python train.py --n_layer=14 --d_model=256 --n_experts=64 --experts_per_token=6 --d_expert=32 --d_shared_expert=0 --activation="swiglu" --moe_layers=[0, 1, 2, 3, 4, 5, 6, 7, 8, 9, 10, 11, 12, 13] --router_score="softmax" --normalize_top_k=false --routed_scale=3.55 --balance_loss=0.00353 --balance_bias=false --router_noise=0.05 --init_std_router=0.0133 --lr_router=0.00113 --n_head=3 --n_kv_head=3 --head_dim=64 --vocab_size=24842 --norm="rmsnorm" --norm_place="pre" --norm_eps=1e-05 --positions="rope" --rope_base=10000.0 --rope_fraction=1.0 --qk_norm=false --attn_scale=0.125 --tie_embeddings=false --parallel_block=false --extras=["capped logits"] --init="normal" --init_std_qkv=0.0382 --init_std_o=0.00833 --init_std_up=0.0382 --init_std_down=0.00435 --optimizer="adamw" --lr=0.00144 --lr_mult_qkv=0.5 --lr_mult_up=0.686 --beta1=0.9 --beta2=0.98 --lr_head=0.0171 --grad_clip=0.5 --warmup_steps=416 --schedule="cos" --final_lr_fraction=0.0 --batch_tokens=65536 --seq_len=1024 --doc_mask=true --train_tokens=278600000 --steps=4252 --dataset="wikipedia_en"
Below are experts of layer 11 (counted from 0) of a mixture-of-experts language model. Rows are named router (the router's row for the expert), gate (a neuron's input weights, with its number), up (a neuron's input weights, with its number) and show model dimensions 0-255. Each number is 200 + 40 x the weight over its row's rms, rounded and kept within 0 to 999.
After each expert's rows: "mostly gets" lists some tokens that are sent to it at least half of the time. This comes from a sample of Wikipedia text that the model never trained on.

# expert 48
router,193,163,167,215,260,274,276,122,214,157,252,162,196,274,146,173,209,170,183,135,128,137,208,195,148,244,177,216,148,230,115,199,203,158,260,221,196,258,166,205,171,187,137,226,134,196,275,227,137,164,179,145,240,214,209,182,143,161,196,176,220,238,196,248,207,171,145,166,198,186,289,187,236,191,231,166,213,145,270,235,158,183,203,219,213,232,213,175,231,176,103,260,262,141,244,144,173,122,161,150,147,249,215,210,166,161,212,210,191,224,175,140,191,208,186,180,207,184,217,231,222,185,218,176,213,194,206,181,161,148,133,260,223,228,165,273,114,131,246,165,237,203,235,218,233,178,220,224,211,150,181,213,207,196,216,141,232,145,232,244,246,165,229,174,253,234,258,177,182,265,239,149,251,267,217,276,190,192,196,197,239,264,287,157,184,217,186,169,166,230,142,186,115,113,166,203,169,139,143,178,248,234,229,249,190,200,172,182,220,183,211,151,171,205,227,230,242,285,226,199,260,209,259,126,154,182,189,232,171,207,230,249,205,250,228,196,139,216,195,192,220,256,150,207,218,169,197,180,193,215,260,212,216,237,227,267
gate0,192,186,186,213,189,183,179,212,182,179,131,190,192,222,180,224,229,140,133,132,186,167,122,242,257,251,168,205,182,200,166,198,244,192,218,203,220,288,232,189,321,233,198,225,235,185,255,173,208,240,241,136,147,176,231,192,171,218,216,167,262,174,202,218,191,210,86,158,152,236,229,223,188,152,209,175,173,148,159,200,212,181,159,239,140,208,252,217,236,179,221,236,226,195,271,191,178,271,298,205,246,123,252,158,215,168,231,116,112,144,249,180,180,184,249,141,175,212,128,128,99,179,205,208,204,195,235,152,195,188,207,243,241,262,205,206,200,147,194,158,153,233,173,174,182,183,146,165,269,174,111,190,138,241,196,200,233,257,240,147,124,175,215,209,254,192,177,156,191,215,219,169,232,244,188,210,227,150,165,179,205,220,159,241,170,195,214,173,111,288,198,218,173,139,162,173,213,183,141,144,162,273,185,151,256,218,216,205,195,147,214,244,189,158,195,227,166,133,221,159,201,227,193,228,207,169,199,204,272,183,242,185,192,258,204,189,232,240,250,252,239,198,225,289,147,134,224,260,201,183,240,175,214,268,213,164
up0,211,179,166,117,258,143,245,236,185,295,297,276,157,182,174,224,148,211,183,243,248,215,215,160,175,240,225,214,235,189,190,194,195,202,157,148,177,156,277,144,216,196,242,201,146,211,214,173,261,167,97,267,231,302,255,148,195,222,250,210,208,230,175,173,255,152,246,241,237,203,257,183,200,194,199,179,204,265,234,140,151,136,160,147,275,160,164,150,185,195,160,147,141,204,198,251,166,102,155,261,161,248,197,193,233,170,155,250,220,219,226,194,184,207,162,308,261,211,248,200,236,229,194,164,222,159,146,213,263,139,202,140,200,165,187,183,139,193,221,174,219,206,210,198,184,205,221,267,221,246,228,172,209,164,185,141,246,203,171,226,236,188,133,233,222,122,153,249,140,151,170,153,194,195,232,218,213,196,188,251,181,129,187,176,244,137,130,224,238,155,237,181,203,219,222,167,188,191,195,195,147,187,240,210,160,152,142,255,214,234,181,195,312,230,237,167,203,174,171,174,275,179,279,175,170,190,156,162,162,237,234,240,218,182,147,204,260,179,169,179,218,218,203,215,236,181,230,193,173,204,178,267,165,191,192,161
mostly gets: "|", "=", " Succeeded", " Born", "|---|---|---|---|---|---|---|---", "|---|---|"

# expert 51
router,129,130,211,112,230,255,227,194,194,151,173,185,229,242,182,206,206,202,204,170,242,200,163,193,141,134,185,179,182,217,183,148,190,142,209,171,221,257,173,175,242,191,214,283,237,138,224,261,205,235,182,210,225,264,124,207,162,210,202,163,259,230,176,174,179,176,240,223,180,240,148,181,233,210,175,253,199,228,202,230,239,139,187,261,168,180,215,205,213,164,277,199,169,188,125,234,175,172,218,231,186,209,194,200,194,310,135,217,234,237,241,157,232,196,131,226,193,183,173,189,281,284,159,192,112,189,204,177,135,120,124,148,239,216,153,236,225,218,257,238,199,178,169,152,217,179,189,206,149,164,144,264,240,243,161,188,255,184,186,230,219,181,246,217,216,217,204,202,131,219,212,220,193,149,274,216,138,260,214,127,272,168,273,198,176,134,221,162,276,259,133,197,193,164,210,185,194,141,222,173,142,176,235,274,97,168,235,260,149,126,150,222,178,182,281,270,221,159,170,206,225,170,116,220,237,246,184,190,141,154,157,247,202,185,206,203,174,229,144,194,186,234,171,199,209,204,200,170,248,198,206,132,205,154,187,217
gate0,257,191,98,189,218,216,222,215,224,225,217,220,201,186,184,239,241,228,197,182,219,245,186,160,178,247,197,197,174,222,215,204,217,233,220,198,97,131,201,191,235,223,241,211,240,156,147,218,268,157,201,150,209,182,183,211,168,122,230,234,217,206,227,142,79,199,115,224,219,246,207,281,181,265,280,219,185,137,139,248,198,166,272,193,104,193,213,209,208,197,244,288,171,279,228,122,279,211,198,333,133,225,199,232,145,290,208,181,168,260,250,188,164,158,200,132,187,234,180,233,213,242,168,245,179,164,287,138,238,250,175,194,187,189,130,169,210,181,179,228,194,145,229,198,204,211,214,234,189,140,170,214,189,181,181,183,264,211,191,207,233,171,245,225,181,195,196,182,209,252,212,188,228,212,263,243,279,170,244,166,256,190,181,223,192,224,187,152,207,215,194,245,300,211,241,253,232,195,214,193,247,281,215,169,129,180,215,234,231,160,229,192,140,195,296,216,221,227,163,230,189,181,171,220,176,238,204,145,206,205,215,186,216,264,169,209,167,153,161,191,155,203,185,266,229,140,257,182,185,211,178,224,224,266,197,267
up0,178,193,250,173,229,171,269,155,241,187,224,212,195,166,179,128,119,200,224,220,192,238,180,172,193,164,231,211,180,169,229,230,191,219,151,99,190,183,228,228,162,185,198,158,163,205,189,210,182,220,194,264,162,169,187,210,260,197,196,170,159,156,212,204,230,122,215,189,231,168,229,167,258,179,177,240,222,199,239,185,195,239,201,199,238,233,180,230,155,229,133,128,252,121,202,199,138,218,137,135,231,191,218,250,285,147,262,183,227,192,188,270,201,168,221,244,263,236,195,211,137,177,259,215,275,239,139,169,105,213,258,202,129,188,281,197,147,210,162,124,226,257,183,199,191,219,224,248,216,275,258,277,195,228,256,221,144,218,196,198,225,172,155,167,228,222,209,123,224,153,189,275,235,203,122,189,155,232,171,159,140,260,224,226,230,201,166,215,167,162,185,172,106,171,135,174,176,227,246,146,185,153,205,148,213,168,170,216,257,265,151,145,161,230,177,155,214,167,220,299,177,177,255,177,227,211,216,244,184,212,160,191,213,150,207,139,229,219,188,206,215,283,259,124,168,274,171,225,155,185,175,157,228,146,224,141
mostly gets: " debut", " During", " According", "During", " However", "|---|---|---|---|"

# expert 19
router,256,182,207,152,221,226,137,284,182,178,200,200,276,201,263,218,198,72,142,200,237,231,233,218,205,159,197,259,200,201,229,84,242,201,233,122,135,152,184,216,255,211,247,196,171,231,151,173,262,227,187,160,188,174,201,254,124,303,218,230,157,192,261,214,121,258,181,252,196,137,257,115,174,169,252,190,196,225,122,207,230,218,225,119,252,204,251,226,221,235,189,239,198,180,213,194,201,158,212,198,176,170,247,237,243,152,152,209,218,215,236,237,185,193,177,244,237,224,156,156,239,266,228,212,178,135,235,203,244,199,195,169,204,265,245,241,240,160,124,200,153,164,198,194,188,192,235,200,206,224,219,203,215,285,188,171,162,183,192,210,230,219,230,162,229,185,149,198,153,213,226,211,146,159,206,172,182,209,192,217,276,195,145,237,248,172,196,169,205,185,221,249,193,172,344,205,282,234,183,170,206,221,240,184,238,204,136,187,186,202,202,204,205,170,222,157,183,186,171,172,237,192,273,293,196,206,211,199,240,238,171,187,197,273,152,224,233,194,210,179,107,159,217,179,189,256,222,187,223,139,96,156,153,211,196,270
gate0,188,220,221,270,220,251,213,204,198,234,150,208,287,208,174,191,175,214,166,171,81,139,188,195,248,282,203,201,222,212,201,167,136,226,178,159,205,212,259,230,190,215,282,164,195,214,287,207,156,124,230,243,220,210,159,163,237,238,193,247,317,236,187,154,175,174,175,231,175,189,202,216,183,208,206,264,193,256,231,239,166,207,238,197,123,352,247,262,229,212,155,250,157,207,173,190,190,139,256,229,318,244,229,205,250,157,209,237,219,185,182,138,209,254,237,235,172,176,250,228,174,294,198,187,217,173,222,195,194,193,219,210,202,223,116,178,154,247,90,161,205,221,245,142,155,209,206,203,165,190,276,158,208,149,262,187,231,130,238,247,215,188,244,167,273,229,127,181,248,196,184,230,173,173,199,203,236,207,227,159,217,153,195,107,169,240,226,178,157,219,165,205,186,195,192,200,161,99,184,222,249,187,128,232,165,220,164,180,194,153,156,203,220,183,219,231,244,201,153,191,196,179,186,253,156,158,205,213,226,218,203,197,198,194,254,228,159,175,191,257,197,225,188,249,250,179,242,185,177,205,166,156,210,243,248,124
up0,197,231,205,202,189,195,190,98,191,209,222,173,147,185,265,172,242,254,168,226,236,223,229,142,185,189,209,230,240,192,209,224,215,252,193,182,258,226,167,210,188,134,203,260,205,208,192,240,159,184,176,236,113,222,196,216,211,170,213,158,160,203,190,280,150,250,261,174,243,217,131,180,216,217,133,149,197,153,197,190,192,201,168,233,277,202,138,124,167,193,184,192,203,166,156,229,212,240,194,279,183,190,199,212,207,211,257,284,186,291,193,222,125,168,272,169,190,232,191,198,199,192,192,191,137,257,196,193,176,258,214,189,176,120,180,239,146,168,241,228,224,230,160,263,177,185,234,245,216,224,154,240,206,263,186,187,177,188,183,230,171,206,152,246,110,130,233,213,167,186,189,148,175,162,176,252,196,188,240,159,201,159,194,275,263,189,174,267,268,154,196,219,134,210,167,209,125,246,275,252,213,158,227,201,214,131,208,225,235,215,177,193,248,274,183,193,201,208,225,247,172,184,94,211,202,205,177,281,150,248,182,199,138,186,181,167,214,247,193,164,241,213,144,260,77,253,215,260,201,254,260,265,181,86,151,181
mostly gets: " not", " they", " can", " he", " must", " she"

# expert 54
router,199,183,154,172,192,233,150,131,231,160,269,201,197,204,242,144,187,210,144,197,200,228,139,163,180,252,204,180,238,239,205,171,301,185,169,233,228,190,167,220,244,235,150,200,172,197,253,254,181,116,237,174,229,304,202,244,131,200,210,251,234,247,147,141,236,177,234,149,254,202,251,187,200,198,142,232,220,162,160,216,145,165,140,205,182,189,137,220,236,105,176,197,211,159,182,196,191,191,181,140,224,158,243,160,142,149,212,222,203,277,259,200,128,222,208,186,151,284,195,248,184,159,240,201,190,196,285,227,159,193,237,243,205,197,205,230,214,183,212,166,277,236,246,126,237,164,202,209,189,104,205,160,170,219,238,151,264,182,173,196,302,130,229,192,286,247,253,192,221,171,217,91,254,247,223,245,126,213,163,175,213,179,172,157,224,228,160,212,226,223,205,186,179,203,205,238,211,170,208,184,224,192,221,212,277,157,205,210,265,197,220,154,147,200,182,236,145,174,213,144,231,249,184,170,142,193,140,191,163,152,187,222,176,269,132,168,250,186,210,137,143,186,170,152,175,223,254,234,159,213,235,145,137,182,244,233
gate0,161,121,178,163,158,219,231,171,185,202,198,222,146,207,190,251,238,217,270,244,229,130,195,124,246,132,213,264,97,198,101,179,214,179,278,132,130,198,116,222,86,145,205,186,170,182,189,161,319,225,193,178,240,150,119,235,217,231,199,137,179,191,243,187,233,221,173,229,231,229,246,182,122,226,126,226,250,186,144,140,241,220,192,173,156,220,230,197,183,176,199,194,213,229,210,201,219,157,196,266,229,239,229,257,141,181,205,204,172,196,203,141,223,163,192,229,193,198,154,189,189,203,206,144,230,194,169,136,141,120,179,173,173,216,219,219,214,246,141,221,263,192,232,214,177,211,206,191,228,220,186,265,154,211,160,224,209,147,217,189,170,177,178,168,167,168,216,100,135,190,175,156,232,220,208,206,215,171,211,254,226,264,225,200,245,200,128,165,184,174,125,173,213,225,202,241,164,224,161,217,125,188,175,249,211,223,186,186,219,179,238,173,215,198,236,327,246,181,158,232,191,224,182,174,216,119,239,220,245,285,244,186,159,231,254,183,208,233,253,237,227,157,158,156,268,194,212,192,180,169,203,165,265,226,262,158
up0,190,227,220,204,215,122,217,252,214,184,136,180,233,203,196,208,140,220,239,237,141,263,294,229,198,155,242,216,262,118,243,223,145,190,138,249,174,178,229,200,220,190,130,179,198,170,140,174,180,141,227,269,157,186,187,212,184,201,242,210,190,145,195,278,125,231,269,226,199,139,182,219,229,206,242,194,192,269,221,166,263,233,235,224,202,177,177,246,147,233,212,194,204,238,246,224,184,289,239,173,193,183,118,208,226,300,171,166,218,219,191,286,217,211,192,191,168,157,172,163,202,227,168,239,162,231,210,241,242,226,182,152,158,172,209,227,175,177,220,207,155,121,206,157,254,297,236,149,163,229,243,210,217,203,192,281,180,267,204,237,109,266,170,183,209,228,158,196,205,179,172,218,177,154,236,149,212,216,237,178,248,204,228,166,201,215,278,245,221,169,259,195,167,180,280,155,205,232,276,171,222,179,259,93,216,169,178,199,116,230,154,234,226,200,213,115,237,267,198,268,187,133,172,212,230,211,212,264,170,256,203,198,211,237,187,152,197,160,201,181,192,191,223,297,174,256,261,221,210,200,168,222,224,175,147,261
mostly gets: "=", " Preceded", "Personal", " Genus", "|", " Succeeded"

# expert 2
router,150,222,249,198,143,256,223,166,169,191,222,177,124,98,176,185,149,220,164,193,199,218,247,223,201,150,175,214,108,138,137,190,163,233,225,213,170,150,132,268,157,154,195,131,101,195,216,128,216,211,222,232,146,186,188,217,178,171,150,237,179,199,240,271,184,209,182,205,199,177,228,165,154,219,156,259,168,169,147,215,158,263,296,185,210,190,242,155,209,201,239,237,190,178,252,185,151,205,231,205,231,220,218,231,164,166,225,166,180,206,176,260,164,213,125,189,160,281,242,196,101,217,211,177,207,193,263,266,164,156,187,216,187,249,230,203,227,158,215,150,142,233,182,157,185,170,215,241,150,241,189,214,183,155,190,193,190,244,203,184,179,222,190,149,239,258,218,155,173,182,259,172,219,172,210,212,179,198,225,253,172,173,182,214,263,249,160,250,160,127,245,236,238,145,282,214,170,243,171,154,233,240,192,284,191,171,228,210,193,168,191,206,78,163,174,147,214,193,212,177,269,238,173,124,130,164,265,191,214,218,206,193,186,144,244,139,124,181,234,233,307,183,256,222,196,289,175,187,156,250,224,207,220,158,196,237
gate0,246,126,240,156,176,150,167,246,184,211,176,186,156,195,310,182,192,228,126,214,218,152,192,225,208,201,182,219,229,248,193,192,234,140,156,237,172,150,168,199,146,300,229,191,137,133,232,221,214,266,179,209,147,179,234,199,181,252,197,187,262,221,167,246,85,220,220,291,203,238,161,216,232,157,219,253,207,245,217,175,125,172,112,171,94,163,173,161,232,151,243,199,237,205,241,199,175,219,209,207,155,242,266,158,226,280,172,268,203,264,172,195,209,205,177,204,175,222,270,170,198,251,243,211,169,216,231,150,151,184,221,239,240,211,174,181,202,171,226,215,216,187,198,177,123,184,169,218,183,201,149,211,185,190,184,272,266,195,227,180,193,193,214,172,211,226,211,266,146,149,254,210,169,174,280,254,164,180,127,141,207,158,244,214,215,201,190,228,205,107,198,189,220,205,281,206,205,227,177,190,209,263,243,278,214,180,208,163,206,224,295,186,93,213,170,213,203,162,272,321,152,256,173,175,212,193,205,168,246,140,155,243,164,230,177,215,187,232,194,159,215,232,205,202,254,236,133,237,204,222,155,179,188,167,203,168
up0,231,153,191,215,191,245,188,236,111,209,240,190,118,214,260,180,136,306,106,210,225,183,217,247,178,222,146,206,183,254,168,175,220,179,248,260,152,209,132,251,228,244,231,147,202,178,186,231,117,233,206,188,189,204,218,253,216,183,156,285,231,258,299,213,142,214,217,230,212,244,162,178,247,153,140,155,223,244,205,209,181,174,134,193,137,255,278,129,205,195,219,214,155,221,239,224,166,204,235,251,202,209,244,196,236,216,222,205,232,254,191,186,233,249,173,180,195,243,248,98,244,212,179,224,156,188,279,185,232,182,247,211,256,197,196,163,215,226,263,227,203,179,224,220,160,206,242,156,112,186,167,155,118,226,203,148,225,188,192,139,125,229,193,142,246,264,184,244,217,179,265,204,180,253,239,233,207,150,149,135,204,183,113,224,206,184,152,229,193,236,193,232,217,156,184,189,156,110,230,205,160,237,155,181,175,206,265,205,249,191,186,197,181,181,227,193,177,158,223,228,165,257,164,164,156,180,240,142,172,204,152,166,184,212,182,202,205,298,171,162,255,228,240,266,132,291,174,181,161,183,206,220,186,222,222,151
mostly gets: " Ph", " Won", " ISR", " Ch", " GBR", " Ash"

# expert 63
router,135,242,237,216,196,188,225,189,240,213,191,323,250,163,136,136,166,196,264,297,187,217,205,168,168,243,202,180,198,214,143,182,163,227,162,188,263,230,191,222,209,148,129,181,206,237,150,144,148,143,207,177,221,185,274,168,230,178,228,151,235,123,191,169,195,183,167,135,184,262,229,187,212,176,212,174,179,259,221,192,257,206,245,162,201,206,139,253,212,198,169,264,216,214,188,252,248,180,111,258,155,156,238,207,229,181,172,143,225,214,170,163,158,239,259,224,217,230,141,186,212,220,199,168,170,244,139,133,199,205,221,181,223,186,223,201,115,221,233,166,144,213,221,229,257,166,173,215,204,242,217,256,242,252,148,172,178,210,185,198,184,141,181,228,155,185,135,129,152,224,136,185,178,87,187,149,207,181,198,262,222,158,175,172,204,125,208,195,291,219,179,235,190,211,161,185,190,144,213,164,235,123,290,150,201,177,237,154,220,186,198,171,250,261,224,218,110,226,153,146,207,171,236,194,227,256,206,198,176,226,178,208,244,240,227,178,148,214,152,245,101,172,139,206,172,129,214,257,232,234,138,208,169,270,214,224
gate0,115,271,194,235,156,163,210,190,223,253,152,195,257,189,128,225,252,229,196,304,164,211,135,209,168,229,190,147,178,247,164,276,188,268,287,208,214,262,204,111,242,198,211,224,252,293,254,219,216,245,170,217,212,190,197,189,180,232,164,230,237,207,157,210,185,241,113,147,186,220,156,150,248,194,161,264,210,238,190,213,261,185,280,188,252,225,199,159,231,169,103,222,115,156,254,223,220,153,200,191,208,211,259,254,252,185,193,222,229,216,153,156,187,266,206,241,203,181,147,169,161,230,207,143,213,218,204,240,189,239,201,191,189,175,114,233,188,188,289,143,216,147,139,157,199,146,229,157,155,240,232,195,220,189,210,205,124,207,205,138,184,254,201,184,229,107,231,155,246,198,244,197,180,177,118,138,212,205,212,188,112,191,141,180,230,241,153,236,182,238,193,258,226,220,167,232,174,187,208,180,244,191,200,176,187,136,211,185,281,194,198,219,178,90,198,201,187,274,219,166,155,194,210,170,178,172,187,167,167,136,262,184,221,195,147,137,211,209,181,219,190,172,169,182,161,168,145,177,172,225,138,261,241,211,219,175
up0,158,207,212,193,195,233,222,245,193,236,190,178,196,131,269,186,218,267,251,216,229,224,140,189,199,224,221,160,180,222,135,210,167,251,259,245,131,273,138,220,220,189,195,193,166,276,308,204,192,133,200,231,138,100,252,270,172,214,184,214,245,208,197,232,244,252,186,97,172,239,211,164,209,166,115,220,204,177,116,195,248,220,234,161,297,311,247,132,243,236,199,282,171,164,212,202,225,227,203,172,164,265,242,186,191,154,206,206,232,207,203,222,156,185,174,171,168,221,165,221,181,191,174,204,234,124,183,270,219,264,203,200,244,176,211,208,245,172,214,183,268,174,173,118,208,172,162,173,206,272,227,236,184,174,188,159,171,164,154,190,184,228,184,140,206,166,219,185,185,146,295,267,230,209,159,200,176,170,218,124,171,192,105,211,197,195,153,182,206,207,177,175,191,210,232,144,175,220,216,212,236,207,203,220,181,220,205,175,230,207,176,210,180,112,180,133,162,156,222,214,164,266,126,194,192,166,180,170,126,147,194,152,192,187,196,184,194,255,182,194,209,222,164,140,214,185,134,214,123,173,173,185,237,130,266,99
mostly gets: " season", " km", " game", " state", " ft", " city"

# expert 28
router,235,210,130,221,255,212,219,148,202,159,217,154,192,182,149,150,234,177,195,120,135,193,261,194,209,230,148,161,138,234,153,234,214,140,178,179,236,209,192,253,225,159,187,216,178,196,225,240,211,240,258,184,181,169,199,152,193,177,162,153,241,252,219,154,149,134,154,125,234,207,260,277,158,194,220,218,212,118,167,190,157,193,158,224,196,181,228,156,222,151,160,254,170,133,222,132,121,198,208,200,180,291,230,179,164,131,259,182,192,220,197,197,227,186,203,211,185,205,203,240,229,152,192,217,269,190,219,231,203,196,228,274,218,191,186,251,177,209,226,253,329,169,216,209,202,213,214,213,201,177,155,202,186,168,204,220,230,167,175,268,215,131,254,209,198,193,174,199,215,223,163,137,281,302,227,290,154,159,171,186,192,253,233,217,215,223,201,119,172,196,138,116,107,118,146,221,206,110,212,159,154,268,142,215,140,227,225,205,211,234,133,146,171,204,237,186,265,234,226,234,257,264,205,189,144,198,161,205,249,174,214,280,206,188,243,216,175,154,234,242,246,249,169,233,214,175,213,158,178,188,279,201,216,224,170,197
gate0,215,174,198,154,190,194,139,128,181,115,262,178,207,160,280,241,161,186,170,226,241,218,230,236,291,210,201,240,218,172,271,197,228,190,213,185,171,162,120,222,185,209,223,209,204,209,209,225,244,250,216,227,225,189,129,175,212,162,178,250,162,165,201,201,218,105,182,241,270,132,206,182,221,248,171,259,237,167,146,227,253,176,218,121,222,182,175,242,130,207,214,198,230,209,224,209,194,237,196,212,167,251,218,156,265,217,233,223,140,225,225,194,236,244,196,170,224,180,234,210,143,185,224,302,212,185,216,256,168,253,163,220,225,202,219,202,178,193,167,200,198,216,198,164,182,181,231,194,189,183,194,208,189,193,209,223,196,310,150,150,278,187,217,269,227,235,279,246,243,156,123,151,198,199,169,174,181,207,237,159,216,220,186,268,226,250,167,237,184,121,290,163,215,145,205,162,185,205,167,214,225,169,171,208,295,214,150,152,204,243,271,222,232,234,160,209,189,197,229,255,268,170,247,115,151,213,186,133,170,211,185,248,158,161,198,155,251,162,220,126,196,145,249,173,266,224,335,194,178,229,203,113,250,121,228,214
up0,174,138,135,178,201,200,213,199,201,244,170,240,177,210,164,216,253,245,159,245,201,222,231,177,156,197,223,234,196,210,203,149,184,221,228,205,252,205,226,216,203,208,208,259,237,245,121,203,190,200,224,237,182,155,145,126,245,252,261,135,137,168,221,220,201,185,229,163,180,248,252,193,222,223,238,172,183,240,161,126,157,160,220,211,229,192,229,181,171,241,233,177,212,205,117,211,171,218,246,142,131,180,174,249,171,274,138,218,266,168,215,186,259,103,164,179,153,181,91,224,200,292,78,156,162,200,178,164,229,191,238,143,155,247,153,203,237,182,150,235,218,250,205,197,234,321,185,98,273,264,248,253,224,191,181,220,217,230,197,237,120,205,195,154,168,223,159,192,114,138,226,241,162,194,208,168,227,249,157,251,206,214,170,215,207,184,217,158,223,251,143,189,213,192,231,209,239,247,293,230,170,212,183,187,201,208,274,199,140,186,237,226,189,206,162,239,133,146,190,214,187,183,148,250,221,198,229,259,238,197,194,200,202,225,154,200,199,209,205,135,220,211,98,172,233,249,140,259,194,268,175,261,215,188,215,215
mostly gets: "|", "=", " ENG", " Succeeded", " Preceded", " |"

# expert 49
router,260,219,207,165,207,253,182,220,198,168,140,266,121,165,200,152,211,213,160,160,149,191,281,223,260,183,133,176,222,188,201,135,166,178,185,206,133,198,149,173,142,167,262,239,224,181,141,152,260,246,164,200,156,256,128,221,253,170,216,106,173,192,151,192,256,204,163,192,255,265,182,236,235,260,233,229,222,183,218,256,131,231,148,221,173,227,230,175,148,123,234,148,194,232,233,190,155,134,257,207,165,244,213,185,208,138,218,179,211,150,207,217,191,117,112,243,172,157,111,212,130,230,139,216,279,284,184,173,218,206,189,209,224,191,172,146,139,208,147,202,229,233,223,164,188,207,209,168,179,220,206,197,203,158,255,230,170,153,237,216,162,173,215,136,143,156,193,222,190,196,176,228,144,260,230,195,235,180,264,161,167,167,283,188,145,203,197,183,222,142,154,164,207,187,137,186,229,175,180,179,204,203,124,179,237,282,265,216,173,181,271,237,233,236,162,208,190,191,164,258,155,193,213,225,142,206,210,175,130,211,232,183,243,209,225,215,189,284,237,194,284,203,211,253,180,195,225,215,186,161,143,112,156,197,145,187
gate0,187,162,287,164,126,213,151,225,170,215,211,245,160,198,199,171,181,223,150,252,227,241,243,172,189,162,243,228,201,219,260,174,170,307,274,183,172,151,191,165,194,224,265,217,176,155,114,201,282,222,204,218,234,251,95,152,185,211,208,192,150,193,135,253,143,205,203,266,232,233,166,102,284,231,151,197,232,198,272,197,161,186,188,285,152,240,186,168,172,185,190,255,196,205,148,280,188,255,189,178,150,173,187,221,257,186,179,194,230,188,208,188,228,203,200,232,189,245,250,166,182,177,182,249,141,196,227,227,174,181,189,175,143,202,240,221,251,186,236,178,265,217,162,260,119,213,146,204,219,186,257,254,194,220,191,241,115,158,268,238,219,222,186,226,216,186,242,215,129,207,251,179,190,234,173,180,172,233,246,177,212,225,128,203,240,182,125,276,202,206,169,213,176,173,220,242,186,197,158,155,168,241,227,256,187,190,274,217,219,225,210,152,182,207,208,222,174,198,217,170,197,301,262,188,179,134,211,191,206,179,151,224,127,198,168,196,255,296,220,158,196,156,191,155,154,291,105,237,244,184,239,197,158,189,150,157
up0,196,216,199,224,157,246,172,221,179,175,173,216,192,193,178,201,230,170,170,191,252,231,189,215,183,210,173,216,123,261,233,204,181,293,187,190,212,205,197,205,224,135,293,241,256,191,121,239,225,208,189,182,209,196,163,244,258,198,193,262,141,197,218,177,207,225,210,169,195,215,127,204,146,194,224,255,163,217,246,188,137,272,194,239,205,250,158,199,206,223,268,230,157,121,251,179,191,188,210,151,198,186,284,206,218,182,210,162,235,207,308,104,170,197,218,233,231,278,186,210,207,164,244,220,159,162,169,144,226,221,184,202,194,242,215,168,220,144,180,160,160,218,98,226,151,180,143,164,123,196,191,189,142,191,164,195,130,132,239,179,136,252,230,213,215,133,228,176,180,218,252,220,203,258,141,224,226,155,139,172,256,179,132,216,197,167,269,175,176,260,165,240,162,200,216,223,181,226,138,149,157,169,167,142,198,269,304,153,249,130,200,237,287,187,242,241,202,136,224,209,179,267,222,113,152,154,206,203,237,166,263,217,242,191,232,219,193,310,183,198,251,198,229,205,182,203,190,269,221,117,229,210,211,166,182,205
mostly gets: "),", "\",", ");", "\";", ",\"", ","